Experts of a small language model.
Size: vocabulary 6640, 29.9M parameters.
Experts: 64 experts in each of 7 layers, 160 SwiGLU neurons an expert, 2 picks a token, a sigmoid router.
Training: a variant of Muon for the experts, 238M tokens, 4983 steps.
Below are experts of layer 5 (counted from 0) of a mixture-of-experts language model. Rows are named router (the router's row for the expert), gate (a neuron's input weights, with its number), up (a neuron's input weights, with its number), down (a neuron's output weights, with its number) and show model dimensions 0-127. Each number is 128 + 24 x the weight over its row's rms, rounded and kept within 0 to 255. Numbers have three digits each.
Before each expert's rows: "gets" lists some tokens that make up at least twice as much of what it gets as of all text. This comes from a sample of Wikipedia text that the model never trained on. Tokens count by the router's weight.

# expert 35
gets: " C", " c", " I", " Al", " O", " E"
router:114153117145132151152146119126139111130091142116155154161153135183152126102144087131155123167129128141080122073144153118156124159106109091122091133104130116173133107090118141113160111120107157138132148097124138103131139156118126155097155130136131136144112155130083140125107161152160130112095172149142066134164150153097134129163101156139112123151105111127098071134134155134132085178119
gate2:137165110129135107171116079106132108135093127098186156140154171114100133139175093171142130099145086154100173133101135097155124134131103099137117152105155122174106111118144117138139087136119102137122130139082118131139121146149105094114161145109126091093135102138099117120098171119144129122145155095110107153180167120129084128160156142138119114137162144105112138127167126098131119110125
up2:175082095142121142121122203180141135143148139156076085142167083143149113073141094109130115180113138104151071108135059132106131133139130169120130103142105117115149130116079150126122132120123116115139107146179148134146137129123116149154132124157151138162145146150115129132132133090125143121112131111150124150093110152125167119143137103128128131142104148136138167121113123158115133154155
down2:158116149097145117120101141117136103122132133065179121106125145108138090108141082145163159138130107104130091113093123132164129114145082143124109140149138130147170106107159132110081165151117119127118123165150113139126116132134112117136128087134153136133130189100119112110087126130166133147161179157124116097131141143086174134135114097128102135134100150176129129134184100121165162151127
gate3:135182140157141131138120151165149091126154105087129135136131143097113151132124101153148117119160133152088161104092153131131126118125106088136134116104173167120115136071107160136159132135134116103123138144089137109171129109107069147114142120127081120084108142125104127134134146135116170159146154105152091105119137148099175114181104138111125145135086100128164094131109116160089146137126
up3:126119124118098114109116114126146136126090138136146121091096134163102102140133082122126066126189141166173158131125067138136143130143115135137135147141115109182130119164130129125149128132143202087095123104155134132072120159141093097138149087090138123135127142119140115120165103167148094162148095140103124146128120121124117105122144129156150086117133147133100145124149154124144088148108
down3:126125126127114147091176125177168153143124099087133150149096088111121150119121158110132188097117126117143119156120191117127134116136111170125127153104104133114077109087157143136152109162132101119153089135162140119062087102141152135145122156120156104134145114154160136130124136083106098151122136092107114117099132126160137116122115107147124118139107186102131135137115125130109129179127
gate4:122140114126180144094127086124135132109130085146134095131147114171100114110166124144122165145143124136130126152118119097159132167138117146109086120095149112116126097102164089137140121108112095090158123084093115122150146112138112149087132104124146126135094147160103118097114137167085094118137164134087124195137141163117084124101151115117100126185131125131110087117141108122139102139093
up4:124089120133086147104100157146130133120106170091163139137147137132066118152152109160145124158083142109100105130141101146142107135154126139135101110142145090166132101133159120130173117129118153154126123134136088165128118134159107148146113138093112085172139107106133138111102176168102112167135113083168159124147134108115111141114162132152137182121106119103104138141126118151160112080098
down4:127133183140135115113113125194102112070164130148111089142157119142146122095153157106139153173147130154089128112168150139115116135105140180120151139087176130129138131134108172105143140125124101093089125125135157078140144156119130121132120121074171105108124127106150114107098118145149119067126095114134124135100140128157140117163140143137092107113119103122151083122133130095138106139126
gate5:128099127142158144128120127152108115111094155192141120143092122143147126074132076151136079160126130146083097133140162148114162132124130104111124142132120114159121108105142122135111158136125108145095124114098132109135152167119138113138113139109166139125112138118091167103120094154105134130136179108123101106130141184163106140121163160107139189159123149172097116129107114147088104158090
up5:113119097138125102123092125139117085103107154154113101129144119147131137086134144172165132178159103149101104145163129133135101171159143106137115135122114113139091132131123132114115195123082129136074089127107078142142163130126137154125096121117125146153149128108082192106152127187118120132125143127123145133159132170125117157144132068119133168132156113124109156129118120134118124150091
down5:091137185133125149166132144133092107133139127128157124134107119157127151142149101140119088111109130102136125067128124093161092112156112121125112155140081081138167107155121095131119115104133137108144093149137151116157105140124156133120125087162155140112110153119086132145124138106108128144119095112153154145127121089154163183093136169175117110103156114119074138095151123147125135131076
gate6:127166130119107142097155096136127095121102137128121117108103134138159161111134146116167147111131079107111154135118186178148143170091136138179142145111075101123132145117124133127151141122201152170086118112110111137121122147128112163107159142130120105121111159119072148129134144169162125119116118122149099110120135159168165102160152148119134095167099119119109122122114155126145132172120
up6:145140116146144146179122092113149138180134144129142100111093096135120144117137151167128099111107123134126131153121177074166128167112098136102142180173131085141117146166114142154142129115163152114095109085140135116112120114097121108103139145102106095122110134125135119179120136113083083094110129140081079148097148162119121156122149162135116107110148124139125133077131138096122121144139
down6:150097091111115063119149148143133081103133157104121129133158095132111108157068093093098158125115129082132136149129130132118142132123078111174092099096127147157092179143122125123107112154140107130080128106148156160128128139169162112135154109122147154104126155139142119081118110159114168109116114157117159095135121160157121140100123123111131132114130132114181132149103130124111156137099
gate7:112153095120119129131122131147109130121090103101115150116159140162181075104115165147142131117094166164125161095116101113125101139104086118129124124124123118159181093121153180133139139144132148153146151129155132126116192154116147155118122131152112131119101131132125137079110134118140137181150138076106147096133116123121162128105105141120110097125137143123135051161098147125129093155105
up7:110140131123141084115129175121148172117086108107122155103156130112103105110120099093143093153126146148115141119094124114090149128122100131115086161119158175142160126126115123110146141131146126117111117128106195110195135123132124127086139103132130163118140151108102065153092114131098118163181110104124133143124168122121132113158093141070121123123122131120095138151096116097156120148139
down7:124107085120138180109105155160150118148110096181133105117120084141166106117106152153112141112114136148095140140146160138138168128129109116130135100103145078116095128163137140123153122133149117108136112107114109099100123125113106104205137101174164140111125099088136137172130123210124129151137122120133111113113166136115141168133086154151142125092103149134113108139153120136113120138106
gate8:115157115114109122181116136114139127109103150124167147148150123139150091119110125163160115102160096137093118128139147116126098105137118099149106136114146122149110084132163110122163114145144116181112112158121117075108164101146145151121107154103126204139138151111113104157161124120154119145123132140096120137143153140153094158150117115133081104196115094104109122178124151090111149118116
up8:125111162134128091133136150120103139114148154123170129133139157102169082139087144162110148093110125162141099128141154108140145070140085129069178166139164108151138117164148099140141134148098111116143181097109150127137131124096117180140161138138131121136141140157124123129155141155124109118148117096110146137143141099132077097129095141104075129142124094110146144114171162117150124126117
down8:148159122136124159096122146099145093142142148111080150131112122150076149129111112128160162150157170099100129108149156106140171111133177125102103087128128142153103119122090168136159093111129064140098123096137145160154143100123177102115096110107114106117164127101148071133145128153135169152128130122115141131110132150125120123117099145106129120084174094117097106113113111133115126106131
gate9:137167110118121106129132158129096140159110130114162141151135178153119103114128093177104111152079070157141163137133156127139137114128078102156178098147140133133135137165148152103149131138099126090137144088071129125093118142133130133163076175154120129125171111102128103127113133127111138189122133107096090136174110120144136126122135167135097116169104131135116120133134142116130151133124
up9:142132143110183122136085079118155148147098101145166134159095119114138136145140092144131130155069108170106094133160114104188161116131131137121144111114132175116151183134146138114157102144088107080117115097123119133095152142139105131147060134134155097132117112099152125139089118141114124160109114122139136146103120133140095120131107145119122088136146151090146145092098121129135103144149
down9:170168101063063100150094112140128154139116119127142112150124160090136112165123113139096092093149146114098112144158150154112110163106156098125158130105118123128071136141107129102144149156117102149140155152127110136101148151124138134156133111140134145164130125101139130120126139123126138143163182119158081105108133153146135091134167159105166122151136108144115116127080147130116095102173
gate10:125109135099145164101142088103075103169154155130142136127115111188181149125128119125140107135167134121081114110161133106117055157116140127116121106135148109150143092111135140150199121121159147116160134161120121124118135184105144143087134091092102126118127177124105127143117162127147147104120130104139129154124133122111139144116141116124103136163108119160131089148132133087152092134113
up10:109132121092160163101116117115109095181164134069164125110120077124137156122135121136170133123106113144089132077125119137115092140154128154120127133101138098114162118145176168142120152100115176078100131133110132120170131098111086184086105139094128116100113112121110116123089137157155118121138116092117107142131140146116099135162141124152150086178134129123118120121138112101130125137123
down10:152082111147110143118121122147166116118163124167089152134116142106109127122104134186070084126118119112154148139132139101110143146150149128126163152124169058171192151120140146107112149115126109146125100120171111138128126155135132095158164157106150146161148122118153174095105116107117141140148113143113129110106127115158131111069103137160108152114117119086128107144141130151122141125159
gate11:139122068136122141138134137139130157098109120113110115161144150096134129128143134127108122162159153137108171099156123085174104106132110122137129099100171169133127152182101151109121168127139150077192118124155096122074170155113148155170143111169104130125150104112139151127138119113142099138127134070110134137130137097129148106120125131139094107122140154087143111160110097123121136119087
up11:108153119105149137152140097118150124129147170136099117112185140175164138111152084153125168130160126110137148186120081152107116152105166143093148149121107141172176106125116175136122083142145129171098112131093115103137094126120163119115107119122128104125129132141145090088183100100144124149122132161178110125148117110124110112107132082141164155154118125142131137132126135121127115114142
down11:121145124117123137172153147129096095087125115162108114134141112090092128125155135096140104193104071133102144145136109136107107141094165136139145165117154105182106052150127154097130154162142127129108128146118154112147137069136098150094151133139125102100088147123121108112151148137148165110095116098091104157118111137082113133118140121129126119134136105133144115129110160115122136084117
gate12:146155109135139119127139110137117104126139082107133149155161150140129163130131170093157152139130107108123150127128104127096156108140169111153104117119119133146120123117123124135148096115128120109130193102103152113113135114107171153137105095159108121152156128156107166176086140159151159151105166113101106127157128104116135092175101152151041141105128118110169093100153135096117109138135
up12:110123146132132134145144131116124152149082158141124158124101106108107124067072114135062108073137176129158106164129155121084124143158104114133136121130115161114131129163120147143110164158085125137145114146100139141133157118120098121124125135139062124095133116091164134110150122091064173160135131133120107122104113116114141191149141131142139104119127152149148150135129146122141127106146
down12:150072133122117136129120110136117134099098147158132155110120138130138126132128103134147152122177120127057133108112117142114152134180058151111177142097142102157099134115144126131101131137125137122089112161116119085119145123114188150158128146080113152165172171107117123117112129191128151113163092107120098136144130122098124149105120145066123138128139121126109113153147130121123111154131
gate13:103153144103125115124129136121099123136091185135137128188114117158133140078122096108140118154132116144163110108122164106143094127131112107135128097100133127121078121109153121093119126121149155127144151071110156139130126159141128144157110109132128086153110132153101138105125154149148145100082129102140102153177112163124149166100099123142134123128114124085133125101110088198076122105091
up13:128112115118122147137142141144129151096162077129113160107062160125116076116158136145092102133165160105124103136112147175138162103135115153114134143143130131105122119162124136119126083170151104118116148130110133127088163088116115078115111116080143121105114137183130121113153100135128093139126110138096156118094098132167100117150122137086099138179134147114100139162132155132149125094157
down13:138165129136110090122118121099112129122155111118129114139130127175147111074137157127098130143134144101121157147152099116140056131112094097168115117130125099121112143134156100149106107107172145106115147160119142135068135145118128172133126117143134099078084073158136134113116148160114109125139158121125123089119169125175135102166112131157158121150102119117103112130119075153108093158126
gate14:135123095066140149092108118153096114143095137143155138152137165133136121163143143134131053112104154128140157109151133073110145133119087116123165137146108098145148139147123133136161137137099153149134163121121135112121133114120100121129114139120085096145102140084099140147122101170165148114113122071111097151136133132125131152090125131126137115206115134119099113104114145142171095131087
up14:123147144125110149108118080101084127138134115092118145125125077134084151118112128119102136094108114118185135123105117200127138140114125132116154102144120163108089107117118149173108126132147124090129124113163144162136104098162147064135142163143144111138142100138155157151157103164103105173121150160077112120126114107095123073150136140138140139138112091120115127130118126116109097165128
down14:096127148143110123152111167137149114128109122156182081061101162155121141125165122131102168148146114131110128144104154102099123126120126135142147155138133114074101092096137134110189114153135138096152155155137144137104152077097093113113141120119108153102149135148082147160147106102112120126134099143133120153103127142150166072125116098126141127114101177112138138131145114143121144164098
gate15:104151133118117140120131141132121133135111145137150100146151174138134130138140107106128054139105121144099117125130107098139127131085114124133090177123137105141102129137124129115122122185141130118119077125103177155077098123161085123134157126169088132111126165144165167120086134144192126148130120120094108104110145109093123122150149136173108098118096132127135112129062164125142102141126
up15:151178144153161119121155103147085129148065152142131118144169164137090134092144140081110116140103157107112122137117122118140097146089097087140101149098146101148123124118119121114170114137165063123089141081123123091151143123114128161133132157132125135129136153144154176152121115121157103130132119122114128110146177155126154099142136135145095125118125146086115128147143146131188095131154
down15:110115112076160128109108092185140114150125131106136132162085104109156123133065139136153144132124082119136118110131105129143173120158114158095108183082126125120131124142126136152167122098145095122104173137132130093105141118124132126159123148121165168127122151145148087136122142155142136110090104134132159117134181080167131124118104123137099130124135103139128117098190136138144126162095
gate16:078147120111154125112125149106135129119118176096129134144153100135164160152174169151139083151107145124130121118119173122127131117170091178103133132195148130124141129106182099126118113145096127157128160102141114103140141140089123126136130167121159138124130117161102141135108133141114133154074121116122083129083154106125146132126142126169124097151109100135106094130105084155123108173155
up16:104135119122162084075122127113122161125109168140144098113124127129140161140158113120113108131136174118109131147116156122110162124151097176097102172165099158130155110095177127091150133152129143116098130106135152105120144129066148116111133142107139118132125138146136168122106151123068155121070110112146100117145163146156157131089151121138137171168122108148101098091116140119113127140102
down16:098159107149145126165126142125102149165090164144132172148135119121135175082076114108154125162148118161108143141097171141141132105150132109116140094132128204123149105106131153181129158128154122165135132164104082137140100131161155135125149119146166136158136143104116104129150135089129119137132101173112139125114124103126133148098132112166157143125147127117092153131144066112131138113148
gate17:085125108127128106105151094146129150103142101141162102130120167113118149104114102150164123131084094114151170077091151103156134155126113117119149119176100139138132123113162109117137112111111147104086089108129109131136150113123113131115149152127167114135069134129101086126108155124128106111143135180104096130150157149091172117090123108099134121118124138078107143141193144103156140146139
up17:086148124095166106118139095164157151133111160128173152100147171126100116111133091097125128154058106104113127076113108101154125138132118111126119170139138126163121104116150099127143073095101122141153105099127146126149151156091174121108136138109156154130093129130094149139113102145136095146143120118148086118144161136139105102085116087157118135133123129120120151118162126121114121174165
down17:092151139146140136135083111134117110125136120120141107123113093145129126136074131146181142097138153134139106129154141131119080119159106101140151087157135099109116091175100143096151160160166119108129149162118136136134167118146145117174143135088115122128133038178110140152115106149110152143150102084132135137133145142132158151157143087172135131106102149111107125102112115124144099139129
gate18:137162145144145134118138143181124108150147124107189128120105143116090179130130081126127087154112154141094123101136103105140165117133136079126114100107124170159122132127147133097159115149098139114189140158067146133147128154145106130109137105123128116104162114134154136134114097117174131128115174167105101135085123153108119122123143127139091149116103132097136089116180128110117110124168
up18:127151114143119105193122133108131142110125144120112095137176136126153056125114125102127133071136129135157126136120134128134097162142151166118170129111134138101132118114084149112128115108156143107095132096127126107124110093089127178120122108086118135136092116141123144139133134114104058104106123102143088146154122106114185138131180117114136104107162098135130194112136115117129150117108
down18:121152145182130192121127145126096089120167159151172089117132110134108143153187096137183133125110127172118119102130181132127098133111126121126139109145162154127103145098145158134133138123151140115132110172104113118127118140116122089160208099105084121150144113156107113114105151137158127153152136125148181122166131132159128118097133106110119116114130115113116098129117149141106116142138
gate19:114106122118162152147108107113120129163167123135145154129108185142121141114120116086131138167108176103089156098107152115104096153093148122114113138141122101105119128097112122116151092137104131122114124097150118167153154124116116137109109090146156133110113142116093103131095121145155120127151140150139071069136148159099163108119080167146147142129122135136089054110131129116082103112118
up19:174097121121121068140133140158107102186131153160160087125115091092151129110117149087129153116115125109169158166077135151125153108139110150145096102098140172164106154127144112117107118162128149118143130100109132137126123130141129157139140141133135187155154163138138158133083111115116103195110131136132129127118142095138078130125142109148161154135121170141112099111114140112142141114142
down19:086117167149132148117129147167129127111141155129105105122152149135129133105143107116125100132087111117156104154094157117121141133117117127096142176190132108121137114142136112125148117140098106132130053151153090110107129151109177146137120156083145129105123130139101146154144088131135089145145061163111101133149133099118084147149103136171158135130151123123161103108119114094084098132101
gate20:141161088166132141166109144140123141117098165115143141172131130146207167113121136133166100132142135131149121123138143074141126161127158097114126132131152154142139141109119105121122109093127130135146120111112133132129064134122108145111127112148133131156117127138117133149111125135163131109112173176096093162179167149107115131154157111130127134133124102103070118089119106133127124215133
up20:178050137127081099149105142149078144087085065115144143135117152151085087113129093126120122113120108127134118186134111119150137113147140141094165118123184118114117131105112117147135151147108122094147131132128155145164140094136116122142134136118113079102128114117173126125113100082141118150134111140142179140133112150153137135124109114145113112127137115116118107133115141102145164072118
down20:114170117157148133123144140138157151119085106143079128152143127090105145152110106161150119133079127161102099145112139180119129154084129108101139144172123135163120145117090136132129103085089131178144114143144124130139103166120105134121144126105099143100091116139096148130162115150109083124117150118166159084145138094124166096123177111168174119151113135093131114144112128150109117121118
gate21:163161139091117135182108152138124104169126115112120115094126132142130113126160137121117116094135108142139156140125078117124161133115112157124100093119135136107144122117136132149102102083119130081115149111080111105139087120147114130112147098168088092145129103085132128081108118132120088151141132112058122168139148148162094143103134167102175146133156139096138088173105127142119128138143
up21:097165151136088138112115168123107176137140138132159111086134119128112136157121163166107146068123150113135163147114106145126108123135115125078139134159160126109148135126139132122148082113111153115115138161143113144100177169116113143133151119154122130131100127138136147157111066129127099137113181100117129137120143120135101180097070100158138104130157130159110153078141120144114153100092
down21:099138167150112086161168115118130125065144113187139135147149125122109128143119096104109136099109118107128133155186104117099136117138114117117155154116126126107114090149147118124178114136132135137116138127101149096107141131150130117150145096125059131100140132126152094156132134159131105150129107118146105150093125113153124061090114136147125089151107135099111158137145155152175160173102
gate22:093109124145140156091101149086143076109126121114101197109144139128114129136120110125102115133152168095116131121159167101138117159126113119117131120132113150136112122118090135118134143109135185134110111088121195075150176136113169131100111135116135125083121170136116134130160151155149178111126158126081098105126169125105120117111117129141099145110114088154143105116120127143141140099164
up22:105143138118172100134082112143167111096133140106136098111102142145102093135100151149102142134152123193114149069138170123140138115152137109112126113117108150132122135127077150147122135098086104099108140107151142103164163173121118080101117124093142146089112114081114157144094130122092133110128130111139079094106123108093145141166119131134120135101109130142115117128134181165113120097130
down22:146125166097111118163097160128109118169125101113116098149132119121106137144096127121162092144097083176144138121092155146140113131129112108126091126130117134097177155139111120131114124122135199166096165159134131118148073153166114096139106139137092151127118132152144070170171119160137152157135124170124103137142144151149103119121146120137096091119107119163134103119134124143161127164138
gate23:148122125132133124112167172135146150151130118088140142130121142159139137113148144149137105154117095130118153116124104105145096149154112088177157163101113080140128131106167147117143113107109193115115154071143085118144089088106138145133165115121122128165155129114133128117087124178126097157127151171101084109141150096107163098122148117129125166128131114159121108124143113078146130161140
up23:149120127140123107140162165117172096136207112078081170133131135151117138148122154169105112174168121139131123125119079078151110135103085138108110141106135161125122075146133115135151087121133141151179128147119144104110116124154130155093120133147083097101147125097155141132106136118140182138109101109130112151126144137131120130138119152108122146121130093128156119131132121094124126186133
down23:108140138117145074158127085136154125147122168115163132135082106099135156133127143123127167118113085131118144157082151104120125129134128122138097173147152118106145155118126132157128123097142103130152117142095094118109116096133097125112119150100119096151104156159107132144114196141142117167103155149125113135152149086151143115130069064116173080117160098119122105107127151128153134130153
gate24:121147148110115151117111123157146124172123151121185140133123112168086107149175122130151118149107118115194102122119130131149143141139128075130095120122111157127121143135117155130130188137087125132162109086144082127111105158145131141074156142157164123103143185088151112150121140112112145138080134106119115126147123101106188148144138163103096115128127112125117110139124154149135112113091
up24:115156131102160127129131145142091148131156125083116143093155125119113088135125067134152139099084142122159113147100159154171142154107115127144097115160090149132156144138133144115101134095105138114140115135164099128164201098123137139158160113099130118117125177110103153131160125148107118127107142159172157143160118123169125155118153131098116132085093172106169115125135139147118149109117
down24:115085152163135150160132114123166139137145113127097142186096157135151105128097127152144081140104133178120167154076151131108133122128131130127114113157128110161116104100107157138170171122165152127157128133149153117121126163132094147126110159139146135168148151089101123130167086130103114147120146126138132152109156139091097110176130149140124157090096091091138097115124083137129106125144
gate25:132101105123120121159103119138157117136173160152132144099149139165162152122072127106123137166141163128113130116143145114158116169114129104097121119164170146137159143121103176139136114114093143122129160059151122137117135117146117168151135162157168145174100171152118135145112174159134134114103151120123080100166129154141160099109122126129107115117124142131099085116110147124094115151091
up25:151089176103150131104148128143086149146125096131145112126102123096109078150153147145125061137109085139141118177105110132115141105143135146145091123104095092130122112149164129141097128122174120099151137202101135112148144144112116092068118108120114108101155104095151112135131114119128114130151104124129142133103106086138125158140118129096170107123154119119163161132132110143139141085139
down25:154156127113107162120137144135113126124102129153132160132153136083139113151118159138114137103089148130108113143102125103101129091152139155090139095163128111158114125086141208094156105135122124084144135123157136160092131122147124146125113142120120157152125158128189129147091151128096108093084093142125158114132134094089122127134146109134103135066120126078123102127147118156161108107095
gate26:095122091121126144138123150132107157168108117116131103141109139154130111108144061134108094170139121114138095139153148160196143123129098134118097136162142086144110151144086131089084115123123169129142152096136169108070126098137110136101077155104162119132102137145172107111119122138153149137119122125107111159114101109092125125155141153129145120118117167121089089100139151114143101118117
up26:126113193143183139121128154090090137129136146121107105148096101127114100141148121162082096109098154121142158134104127157166162146144141097144107137140136092125133096128144150092108092123171151102087131123094110155123173129145108119147100135130123103142129087110140086127119132108142103113126090102133112149157132129147151150138170157136107112143120128104093090166117122182118111098089
down26:148147125112154114149102112126123125118065119108124143142134134133180131132091131136120144152113131082108143163120107128132131142153164191132139111111122094138130167114148135151122110109152168157144120118119133156111138096170059118076097127127128132114123085142130158115142135107144137172150145090173112093120150117172132162145118093132086171130124146146085131162116156125106141090145
gate27:117133129156161172146102154139125129157132102155120105126176098103189120147083101110136095127113123119166139057157113154106129127111140112104128122131158113115116118109134113121155120143133103141161091135097116098138180090118103161115122154152112148157094147194101123068099109102151148134138119118126136125122140125166129116151115135108118100188137092128127122121126135113140174132115
up27:119117126148156158171115145094137110153116081099135140136140133129171139164120119097116147110077126129119159152136110099161133150116185121096158180124100110146101115134140186120152077173110111134091150142175118101130140118132133153121133118127127125113161123160142100132116113122117157163154083128131134137128154131111144150123143131086159091136099134123148122179076115145159116101158
down27:085083155165103133137086124115104197103142126157145159122140137106111113091150089124174123133156127071084152155145134153127134165106150146088141115108124106169125137148132116143137091137124105110107161105133135121121090149124151133152126101122130071133121167108106169118093130136136129179135124101122123121111128116125141132095095128150130132164141161106169122114134115103115106184133
gate28:109163136119060149153153142140155111126159132148151147124119113177142122097099140118136105158143088115100128103119109104148131164102109104106137125145114056151103118118149091128117122113189127184163149127116113096122124126133162118109119075143137115095148147173080140122116113181148115123165158153130113123131145110151163138141130132102101112155136093131098110147113111148153121124105
up28:106152110154116118174154129123161095103147098150138123139128163156128096106125152127167106210137138126144121070062173118148149141099163141129117161147103088124103131136134135122132140120103135145173144121109098124114130111150148123112128113122175125128104141154116118085157114170135132117128106134141134125123185139103114073132157140103119141125165128140107094099127127103155168116117
down28:160157072113173165100136104112155127112147158132120187133144109162125121123095116145135140126123126132074151150099076159126118106128097124096130126080143159149118111085109156123088097132079091111138136114116155112168139110143119137124124148131124123099120156129136134163103137111104128128159122131138083104098090116151124113093174140145159147103134132157117160166144093145153153131152
gate29:149153088112106137112123089099173095171127090124125103113111146145101167154172121132151144145108148091088151113127123121094115135116139119133131128114152134154165132140126144116150142103125176119117111135140147139167161142126144112095145160089071144127138120120154130146112155107135132070155162126123081127128146176092174112152116138170118129137111104105115081145143136161143113176152
up29:132121117139146115144114161170101134092106111111132157149111150116115175150094125144082144155166141156127123114131152121124100101129138136127126127137098138138183133153102132115145162146081156122141143149116102121101123149089136170152118091197148091132112134116109134101122143144151109158124111161138196130167124077140100141153124105089146144094158144145118147091133136130113145075119
down29:096114150115136093129134150107140091126146076148118106128140117153145165112103113127130103161106174112129134132167098159112163093124120134136123118121099154126127159155102161131096074125125134076102164134152085131104148130167193148129145142139151089138084168178136119112128146116127180110113132146129108138102150162099113132138112133116135111117149119165126130137155173115079110122124
gate30:162146122161133083138125129140139109102090104098129124150170111153146125150148136133155124126139136118093126119182154126127170178121147148159094124071128112120102173110199150114116069145146147122134119094145077152132162111174139125084104123113122116143102091127166117155116115146131146128100131127122131150124134130146082108097147116131101138156123135138131154120165102167129122125169
up30:138125126118115120123093165115173094123106158109107146145162118176094145100122110145135128132155154118169099119183137152139122132141179123164110152071107107125117066122158155157114094132113119133168125158165133133171131127138110104114168103161149145138129103188106130133132144139131149133146133114160051159112137164117123134132157137116121121161121124100119120139140149139137153142156
down30:107086126155115139126141116112081134135132163106109132149107146126155139156105108115114159124103112130148120152138150128109127127132137176136134095155128150175132125117090101140129138116108123139118112126090137110120161161127091150100119123109122140148122127074145124154099201159189135080153122144142093123142144102184080130148127158169156112101109085163125139107108113144175116117096
gate31:149156106129137186115092118091147117120140139120138127116154175113095162102127132125142148138121127119103125100106146132128083128119115129119139116137118099152117130109126133112198109131134111109163127104089097129141128104107150189123133165124141154159091132093109124117109155125132077110149180119141117155110118182072190112124131108123147126163161132109117086113127116133151094101091
up31:100101168147136097146152123134100113160116089133119176124098088145138116125153125142131095079140128162119145124145086181117121158151145102131103141105161143120103144123099131126059130130134127137085133115104159118094108149099120103149150111158072098111142142151172173098127150139118174148148129133120125128154179080111105118129141140127118115106109103122137157155117105105097115107148
down31:098112131087116161126121123118156101121139118119162162089152158150084129112126124133149121134133096147101114116118109154129132100161134112118179117107101133174126121113136101112142116136174094139150144116132135129125137150137151123127127147160127112181097174143142157140101137097156154148142103118107124096100196186075163112090141092137132093081133152118127113105104138136127110173103
gate32:117128112116149145127145111131097135118115101136137122106129158168188175106133115148143114115134127125136119110133172091145166146141113135147085136148161112131100140124133142114139089108102129099094109097142117131116132168119074147109174128128148094094139189143125111078078129148120161143106173104130170105137147156140106120123146116190159114165115123114099122079132145104146133103138
up32:063122114137114120113142117149164104154149151136142148122116124191103134130106133170113152107128149139128121104093121129159134190166139107170153117113126123146125117114105172075135129139159133130129121151105125134152150105132170151089144109130138178137168117101104161161118151081106131103136142135089119137079112125118137126114133143119097137094155114137163152130094103133155149088177
down32:109124136120121101123079120167143144125148092085186128116137156128124102158136116126099139088121116152109166135120164099096154131165126139117133145077142140105120152121105170087116089129141134100158152137139111111130093139138119113125118160121134104106064158172124118150084094136107173114122119085113132069145130138143122147108165094112137135097126154108119152132100137085115122093125
gate33:133190114141175178106135117117109130151118116111148067154138143145123143129134134124136105139076136109107115078112146096117124121131151176111116144120145170114138096107120092067150129133136120121153151100109165113093125154131148126094168146093148145160120110102103138095118149172163094167125138114156129115127143118137114155162099146159100105120164118160144104149118114121155132091126
up33:096129175168080089159121143150118130098143122127144172135113099074147112128129107153124158133070145147162126145123134102167130106121128089108129087134116126143129155127132136190119109156109130111107128171122121103145144097140134111116120161154089088081140141143166109096155143112110169146156099118148164138117099130129112086122154101109144106117120124131143132098130167121086165133133
down33:136068143118062097114100116156116059093143163116159100120119148135102168138081121138143105125103136137103114073144153124120129142149107137139161157113157143101122134144103099101135109159140121081117105114093147174168182137135126126112125153110149131143151105118102127118106122128131125173148132111104120130153159131166122165092149144122108129123126088177124138136161101124115123127132
gate34:134121119140134124138124146084125122114131139148140131128141101140115091100086123122115134156145074117111094120113149144106154172119142102115079140130149129127131082148134099107133115103142169115151124031135178158094150126151153152134108142163131120135149118138095174157147140136137148102059127148100109127172142148151104128130114134145132169127151127112119115117134180131107114171106
up34:107123128148141096116119115146131109129133095128122089093117154099127134144103136194152115110133120129152112180121117084127145088159145098129165123109139141120104113105165153123150174115104125101106104132147109093184161149138119079123122091137068112084129127103182148088098125115104109133115107129127134147130118122128159129146125065115122096131150120112104137131142169139148145087156
down34:099147112123188135169119136126123127085126134118148110150118117137136161139084180132108096120138170167153168178117177136143125125134120103145159153135125148129111083125105144134131094166111132116155154118098109099099127142096069131138139101101131097130121143122111136133146148130149121134148160134097095112133110157122139077097127169170111170119080129133138139126118090088160099138123
gate35:121138159109078168100149109111090106147091135140123117119146143150089125149114135130144141118115077157119115142131180114165123171112082106161087125123150108131151164114121108135142106099117140063112117100179113072134154168130092141138138136115135084130153175122120127108121139153135118143123145121117100115158156102118134117113109133170151152173138141092133115132116131117161122172104
up35:139115090160154107108132150147134139105110116130101106093111064162084113174159156120117096148106120136133098112130112192095147093122133142144112120161100135142121074117123177140089144130114131121161143153111161111100143122117120101157139115115120134120154100124115127120115135113152161105147113070169074107131148119115108143106110122144134128089126100108099125102098105104133158099089
down35:147175143118144165171141151128112148159083114134127122128112145164145138101132135152085084146143096113104138164158135137152165131085119145085120158130134092142120143142107093109111126130115140162124124133141157096079136108141138105149125155126089159178076169135129123132100111166140100156138108134124120155154122161133153157151142136119142090166100168137121135108066145147131133107110
gate36:119144132102160159095126132129160092136128120128132129096162123145085129096116102138171141125127127150113152113116124138135104135104123113126131134173073112153161108134091185173104106112103142138094165080161136121158144161155147124134149126122133099168136122167108095137138145124158132131120125122182082087163174158133119115129124140118098130123141134126159074090088094110140120135097
up36:135105122142119153129125161153147146095115123153131131108155121128124158167081110095140129161140147136086135143134130142125131151132147123103106136135125140112173190153071117152127137111112125184106117080139141172097105123136084188137118111100118177096163120123143120146090121150094136141123145148142144100108113155138130156141168133158135171107113140157101154111145161125133106068131
down36:152090168138124112149162151142133113153165128148098108125169133156156143072099123122162138162149135104147104149147120093138136157129141118146149111126140140119190116140145093107106096116126166149083137122119148123142124147120131130115149160126160141101133121122163111098121099104104127134095162109109100047132133124112131093118157134148140147121063125161114117118136150113123179182124
gate37:146154117097086149119140144116127095130111143161123107103114127114118085116128139138119148144105084096121130096140144086114106146131163128109075128167138122123155177143137144141105193055145107080112098118141119117118132110152132109158155117106140111171129153144119097069139142150122130097119109086108164133109156081131150121100150118133148135147135137116160158169105127153136124156134
up37:157118130122136115153097078129128123101069087117139100142137127141132077111130103148139140153112159174112117124113129128090123116124132125098086162152107158109144120160115116144146132082110110101118127057149104070098111150152125117128128139115102134077160084099134095148121139130116120126158153114168132128142174134128118156120156145124137118106089134126176148146159172112112107145146
down37:106115135132159150068164134147102141168121155164110106147130136112124148109141124153117160121155215126106132127125168147120161133126096133124123144122109151125105162163164124089135132100126129153164124094138148153115127116124133128114118097089148104126123131141115116099110169085137108142149146124148141108096152108108189117114123091136145111121168122058156094143106102144158112104141